config.yaml
num_hidden_layers: 8
hidden_size: 160
router_score: "softmax"
init_std_router: 0.014
num_key_value_heads: 5
norm: "layernorm"
attn_scale: 0.177
init: "normal"
lr_mult_down: 2.0
decay_shape: "linear"
Below are experts of layer 2 (counted from 0) of a mixture-of-experts language model. Rows are named router (the router's row for the expert) and show model dimensions 0-159. Each number is 50 + 10 x the weight over its row's rms, rounded and kept within 0 to 99.
After each expert's rows: "raises" lists some tokens whose logits its average output raises strongly, later layers aside; "comes after" lists some tokens at least twice as common just before its tokens as in all text. This comes from a sample of Wikipedia text that the model never trained on. Tokens count by the router's weight.

# expert 109
router:43 60 43 59 40 53 42 50 43 40 47 61 49 61 75 32 57 64 52 58 56 61 55 55 47 51 44 47 65 34 61 48 57 71 49 67 66 47 61 30 54 66 46 67 52 43 47 75 44 48 61 40 48 57 41 36 53 46 58 35 57 36 72 51 54 53 54 32 50 35 47 46 47 57 52 48 47 67 45 54 65 53 66 53 45 55 59 66 62 33 52 50 34 32 33 49 56 41 29 35 52 43 51 50 22 55 40 53 64 43 46 54 47 50 53 50 41 59 61 35 31 56 47 40 54 49 51 34 45 39 57 43 54 50 51 62 48 52 37 48 44 59 36 62 59 57 53 41 52 46 52 60 53 36 57 67 51 47 54 43
raises: "ar", "r", "at", "a", "in", "o"
comes after: " the", " a", " to", " and", " be", " is"

# expert 167
router:52 58 46 58 36 50 44 59 36 51 42 63 47 56 74 29 53 66 50 61 60 57 63 59 51 48 39 49 62 38 69 49 47 66 49 76 58 45 52 31 50 54 50 53 55 45 52 62 40 59 62 40 48 62 40 47 50 47 56 45 54 53 58 38 60 48 48 34 48 49 41 40 39 59 42 50 43 76 58 54 62 53 71 50 50 56 54 66 60 37 52 44 36 40 50 55 43 37 35 48 52 53 47 44 20 57 33 46 63 34 43 46 48 35 48 49 48 60 53 43 41 67 47 38 59 56 51 36 41 36 59 41 59 51 47 61 45 64 17 53 43 59 48 49 50 52 63 45 57 35 44 51 51 40 54 63 50 34 62 49
raises: "u", " ", "i", ","
comes after: " the", " a", " to", " and", " an", "-"

# expert 164
router:60 55 51 33 29 45 38 53 37 44 44 66 39 58 60 34 51 57 70 52 47 56 53 42 59 69 50 57 58 54 43 60 58 61 45 61 51 51 37 39 53 48 36 46 53 53 44 53 61 51 41 49 29 50 48 54 49 46 61 67 53 46 60 50 65 67 25 47 58 63 45 57 57 61 31 44 37 51 46 55 41 50 60 58 43 43 58 47 54 43 45 46 48 28 51 47 59 51 46 48 79 40 62 33 49 53 37 35 75 50 40 37 42 61 46 52 62 60 58 61 43 54 28 49 48 53 55 31 47 61 67 54 47 42 48 46 38 46 46 53 49 51 43 49 53 55 75 47 57 43 63 43 51 48 56 48 71 59 60 27
raises: " ", ",", "-"
comes after: ".", " |", " on", " in", "In", ".\n\n"

# expert 193
router:69 49 48 40 43 39 41 53 31 49 33 58 33 53 53 38 45 61 67 56 51 57 50 38 55 66 43 57 58 52 48 55 50 65 49 57 48 53 34 40 49 51 42 59 58 37 53 61 54 49 47 51 24 50 53 47 48 45 49 66 49 43 50 60 57 69 44 37 59 55 40 70 62 49 35 52 41 49 59 49 37 60 59 52 58 41 64 49 53 60 58 44 44 26 38 32 69 45 54 49 81 46 55 31 51 56 43 45 50 47 49 43 38 68 52 42 47 64 47 60 44 49 27 46 65 55 62 20 50 52 58 61 42 51 49 45 46 53 40 57 54 54 49 43 71 43 63 40 58 50 57 59 64 47 52 54 59 52 48 29
raises: " ", ",", " (", " and"
comes after: " |", "-", "|", " (", " on", "In"

# expert 98
router:60 59 28 40 40 56 39 55 39 54 36 36 42 62 56 37 46 61 59 34 51 63 64 62 62 57 40 42 58 43 44 40 54 63 36 57 61 71 61 40 42 61 41 44 65 39 62 61 71 39 56 54 41 52 40 50 58 35 53 55 60 51 58 65 44 58 39 38 63 51 54 56 41 57 40 35 37 58 38 38 52 60 36 59 41 65 57 53 58 50 50 39 39 47 47 40 53 40 38 43 62 42 59 38 35 62 37 42 64 38 38 42 35 43 38 38 45 62 58 55 38 57 52 57 54 58 57 40 38 61 60 64 56 35 63 53 46 64 37 64 37 61 39 61 58 47 58 48 52 47 55 50 58 42 48 59 58 40 64 38
raises: "oon", "cent", "ty"
comes after: " the", " of", "-", "'s", " his", ":"

# expert 192
router:58 59 33 36 40 60 41 60 40 54 37 37 42 65 58 39 47 66 58 33 53 63 62 64 62 57 41 44 56 45 45 40 54 62 33 54 64 71 59 38 43 64 39 48 63 39 63 61 72 40 58 56 43 51 39 52 58 36 53 60 57 49 62 66 43 61 40 40 61 58 52 59 38 57 42 34 38 62 40 41 51 59 40 61 44 63 58 52 58 53 49 42 40 50 48 41 60 40 42 44 63 41 62 41 37 62 40 45 63 40 41 46 41 44 41 37 45 61 60 55 37 57 51 56 55 58 62 41 39 65 64 59 56 36 59 59 46 67 42 64 38 62 42 68 59 50 60 47 53 46 56 49 60 47 50 56 60 41 64 42
raises: "en", "e", "eh"
comes after: " |", " ", "r", "p", " Pr", "b"

# expert 126
router:62 62 30 46 43 59 41 58 41 54 37 30 43 64 58 41 49 63 60 31 53 63 60 65 62 53 40 41 57 46 44 40 57 59 37 56 65 65 57 36 42 65 37 42 62 40 61 63 71 42 60 59 40 53 40 52 57 34 55 57 61 50 56 65 43 61 38 39 61 54 51 57 45 58 39 35 36 61 39 38 54 60 40 60 46 64 56 50 56 49 48 39 41 47 46 37 56 40 38 42 59 44 59 40 37 62 39 42 64 40 38 43 39 41 40 32 44 60 59 56 37 58 48 54 55 58 60 44 40 64 59 60 51 36 61 59 49 63 37 63 39 59 41 65 59 50 60 48 52 47 58 51 58 41 49 56 60 39 65 39
raises: "ital", "tain", "t"
comes after: " |", ";", "|", ":", "-", " re"

# expert 99
router:60 69 36 46 39 41 48 46 56 49 47 42 48 54 54 35 47 63 50 40 61 61 48 55 53 48 37 52 46 58 60 52 44 57 34 54 53 82 42 38 55 61 55 46 52 49 53 74 68 53 63 46 46 45 32 55 48 49 54 60 58 55 55 48 43 62 34 51 60 51 52 54 30 45 51 45 34 56 53 36 37 58 61 46 57 65 63 42 50 53 46 32 49 19 55 54 37 41 30 41 59 48 59 51 34 70 42 36 68 45 49 46 28 42 41 62 44 59 55 51 42 72 38 62 64 59 50 39 50 52 48 55 46 40 51 57 55 52 38 63 43 54 33 52 50 49 62 59 57 56 59 50 57 40 45 62 68 44 41 36
raises: "ter", "c", "i", "p", "le", "an"
comes after: ",", ":", " of", "-", ".", " an"

# expert 119
router:67 56 41 38 33 35 48 63 28 60 35 65 43 58 54 36 66 55 49 52 39 61 61 50 49 52 38 53 63 48 57 50 44 62 42 69 48 55 48 23 58 45 49 42 42 43 61 72 38 59 58 40 46 52 45 45 72 42 62 56 56 40 59 54 54 45 45 47 55 44 61 62 66 46 46 50 48 61 52 56 64 49 59 51 51 46 69 51 62 32 48 38 32 24 45 21 62 43 54 43 54 40 64 48 53 51 42 39 51 49 40 42 46 50 45 62 59 62 59 52 41 41 53 49 49 68 51 35 44 42 54 49 46 43 61 64 58 52 27 54 49 62 29 55 52 55 46 57 58 53 47 41 56 36 62 63 45 48 43 46
raises: "s", " ", "t", "-"
comes after: " the", " a", " to", " his", "'s", " their"

# expert 36
router:54 62 24 42 38 60 38 59 38 57 35 39 45 64 59 42 45 62 55 36 52 66 62 64 62 53 40 44 60 41 46 40 50 58 35 58 62 64 55 43 42 60 36 45 66 35 58 67 72 41 57 60 38 52 40 55 59 40 48 57 61 57 57 64 45 62 40 39 62 54 50 55 46 56 40 34 36 53 37 38 53 57 40 60 43 64 57 55 55 52 46 46 42 48 39 37 58 43 41 43 63 43 59 40 35 63 39 45 63 38 38 45 38 43 39 38 44 60 60 52 38 58 49 55 54 60 57 45 39 61 58 54 57 37 64 60 46 63 34 62 37 63 43 64 56 48 62 50 53 47 51 49 61 36 45 52 61 40 65 36
raises: "ania", "m", "ma", "ms", "ology", "ological"
comes after: " |", " New", "bum", " new", " original", " group"

# expert 71
router:62 65 36 55 31 52 47 54 48 37 41 50 52 62 55 13 53 60 52 53 61 66 56 58 56 47 35 52 49 49 62 51 51 52 47 50 71 60 50 17 52 50 45 52 65 48 63 62 48 48 65 32 51 50 28 46 77 48 50 44 56 62 51 61 47 66 46 46 64 44 39 43 44 63 51 34 33 68 45 54 58 53 45 49 54 45 57 60 55 33 47 40 41 49 49 52 42 41 57 43 57 44 63 53 43 45 43 41 60 51 46 51 35 55 60 35 51 69 64 37 42 61 54 45 48 56 62 40 34 39 48 59 43 50 50 53 60 50 39 52 44 65 49 49 50 47 61 65 63 52 49 43 48 31 64 68 52 48 50 40
raises: "p", "in", "il", "i", "b", "er"
comes after: " the", " an", " a", " to", " and", " was"

# expert 201
router:53 67 39 44 37 42 45 60 46 57 43 56 43 64 63 29 49 71 62 46 63 57 69 62 48 48 39 51 53 43 69 43 44 57 45 69 49 49 49 18 53 61 47 51 56 45 39 62 46 55 56 38 45 52 29 56 50 51 52 54 55 62 56 49 60 47 29 51 46 46 55 47 35 49 49 45 28 70 52 54 51 60 66 46 45 54 69 47 51 37 47 42 44 38 55 54 52 32 45 48 55 43 68 54 30 47 36 41 67 45 44 49 25 47 58 60 50 56 64 39 45 73 41 53 62 55 54 35 47 36 52 49 55 46 48 63 62 46 26 56 43 60 42 50 47 51 62 55 54 49 66 44 61 48 56 61 43 41 51 42
raises: "c", "f", "m", "b"
comes after: "-", " the", ".", " of", ",", ":"

# expert 212
router:57 63 30 38 37 57 43 60 39 55 34 33 42 65 56 38 48 62 58 34 52 64 60 64 57 54 37 45 58 44 44 39 55 62 35 54 61 66 56 40 39 64 39 44 65 40 57 63 74 38 58 60 37 48 42 54 59 37 51 58 59 51 58 62 44 62 37 38 61 54 49 58 42 63 42 36 34 60 37 38 53 60 38 61 46 63 57 52 56 46 46 40 39 49 51 35 53 41 39 41 60 42 57 40 38 62 38 42 64 37 37 43 38 43 42 39 47 59 59 58 38 55 51 54 53 58 55 40 38 60 61 59 55 36 60 55 49 63 38 67 37 60 40 65 62 47 63 48 50 45 55 48 62 40 49 54 54 42 62 41
raises: "h", " friend", "ely", "er"
comes after: ".", ",", " pre", " (", "==", " M"

# expert 101
router:58 63 28 38 40 54 40 55 37 48 39 35 41 63 60 37 46 61 61 34 55 64 59 63 61 55 43 42 57 42 44 39 55 59 35 54 61 65 55 37 45 65 42 42 62 38 61 62 70 41 59 54 44 52 39 53 59 37 50 60 60 55 61 63 43 56 40 40 61 54 54 55 44 57 40 36 33 60 38 37 53 57 40 60 41 63 57 51 54 53 46 39 42 49 43 41 56 39 42 48 63 40 58 39 37 60 38 44 64 37 36 42 38 40 40 39 44 64 57 55 37 56 51 54 53 60 58 42 40 62 67 60 54 37 60 55 46 65 39 62 36 64 40 68 62 47 59 50 54 42 59 48 62 38 48 54 58 41 63 35
raises: "ania", "ague", "ming", "ishing", "ib", "ances"
comes after: ",", " and", " |", " the", " of", ":"

# expert 205
router:59 61 29 39 37 57 41 57 38 52 35 35 46 64 58 41 44 62 58 34 51 64 58 62 63 58 42 44 58 42 44 40 55 61 31 56 61 66 57 38 42 63 40 42 65 40 61 61 69 42 58 54 39 51 38 51 60 40 54 57 61 57 59 64 45 57 40 39 63 52 52 57 38 57 41 35 34 57 38 39 53 55 40 61 42 63 57 50 52 48 50 41 39 49 45 39 59 40 36 44 63 41 61 39 38 61 38 43 63 43 36 44 40 40 37 37 46 61 59 54 39 55 51 55 54 58 58 41 40 63 65 64 57 37 64 54 45 60 36 65 36 62 40 66 64 47 57 48 55 47 55 51 57 40 49 53 59 44 64 39
raises: "b", "sc", "ll"
comes after: " ", ".", " gen", " ind", "19", "ed"

# expert 228
router:62 61 30 40 41 57 39 58 40 55 38 34 44 63 60 42 49 62 58 32 52 64 63 62 62 57 37 45 59 43 47 40 56 61 36 56 63 65 58 38 42 62 39 43 65 41 61 64 72 42 61 57 42 53 41 52 57 34 54 57 61 53 59 69 43 59 40 41 60 53 51 59 40 56 41 34 37 60 39 39 53 58 41 59 44 64 59 51 56 49 51 40 40 48 50 39 56 37 38 44 62 42 61 42 37 61 42 45 62 39 39 44 37 42 41 36 49 62 61 52 40 56 50 56 57 62 56 43 40 68 61 60 55 35 63 60 48 68 39 62 39 61 42 68 56 49 58 49 54 47 56 49 61 41 50 56 62 42 63 38
raises: "ious", "able", "ative", "less"
comes after: ".", " ", "–", " in", " member", " as"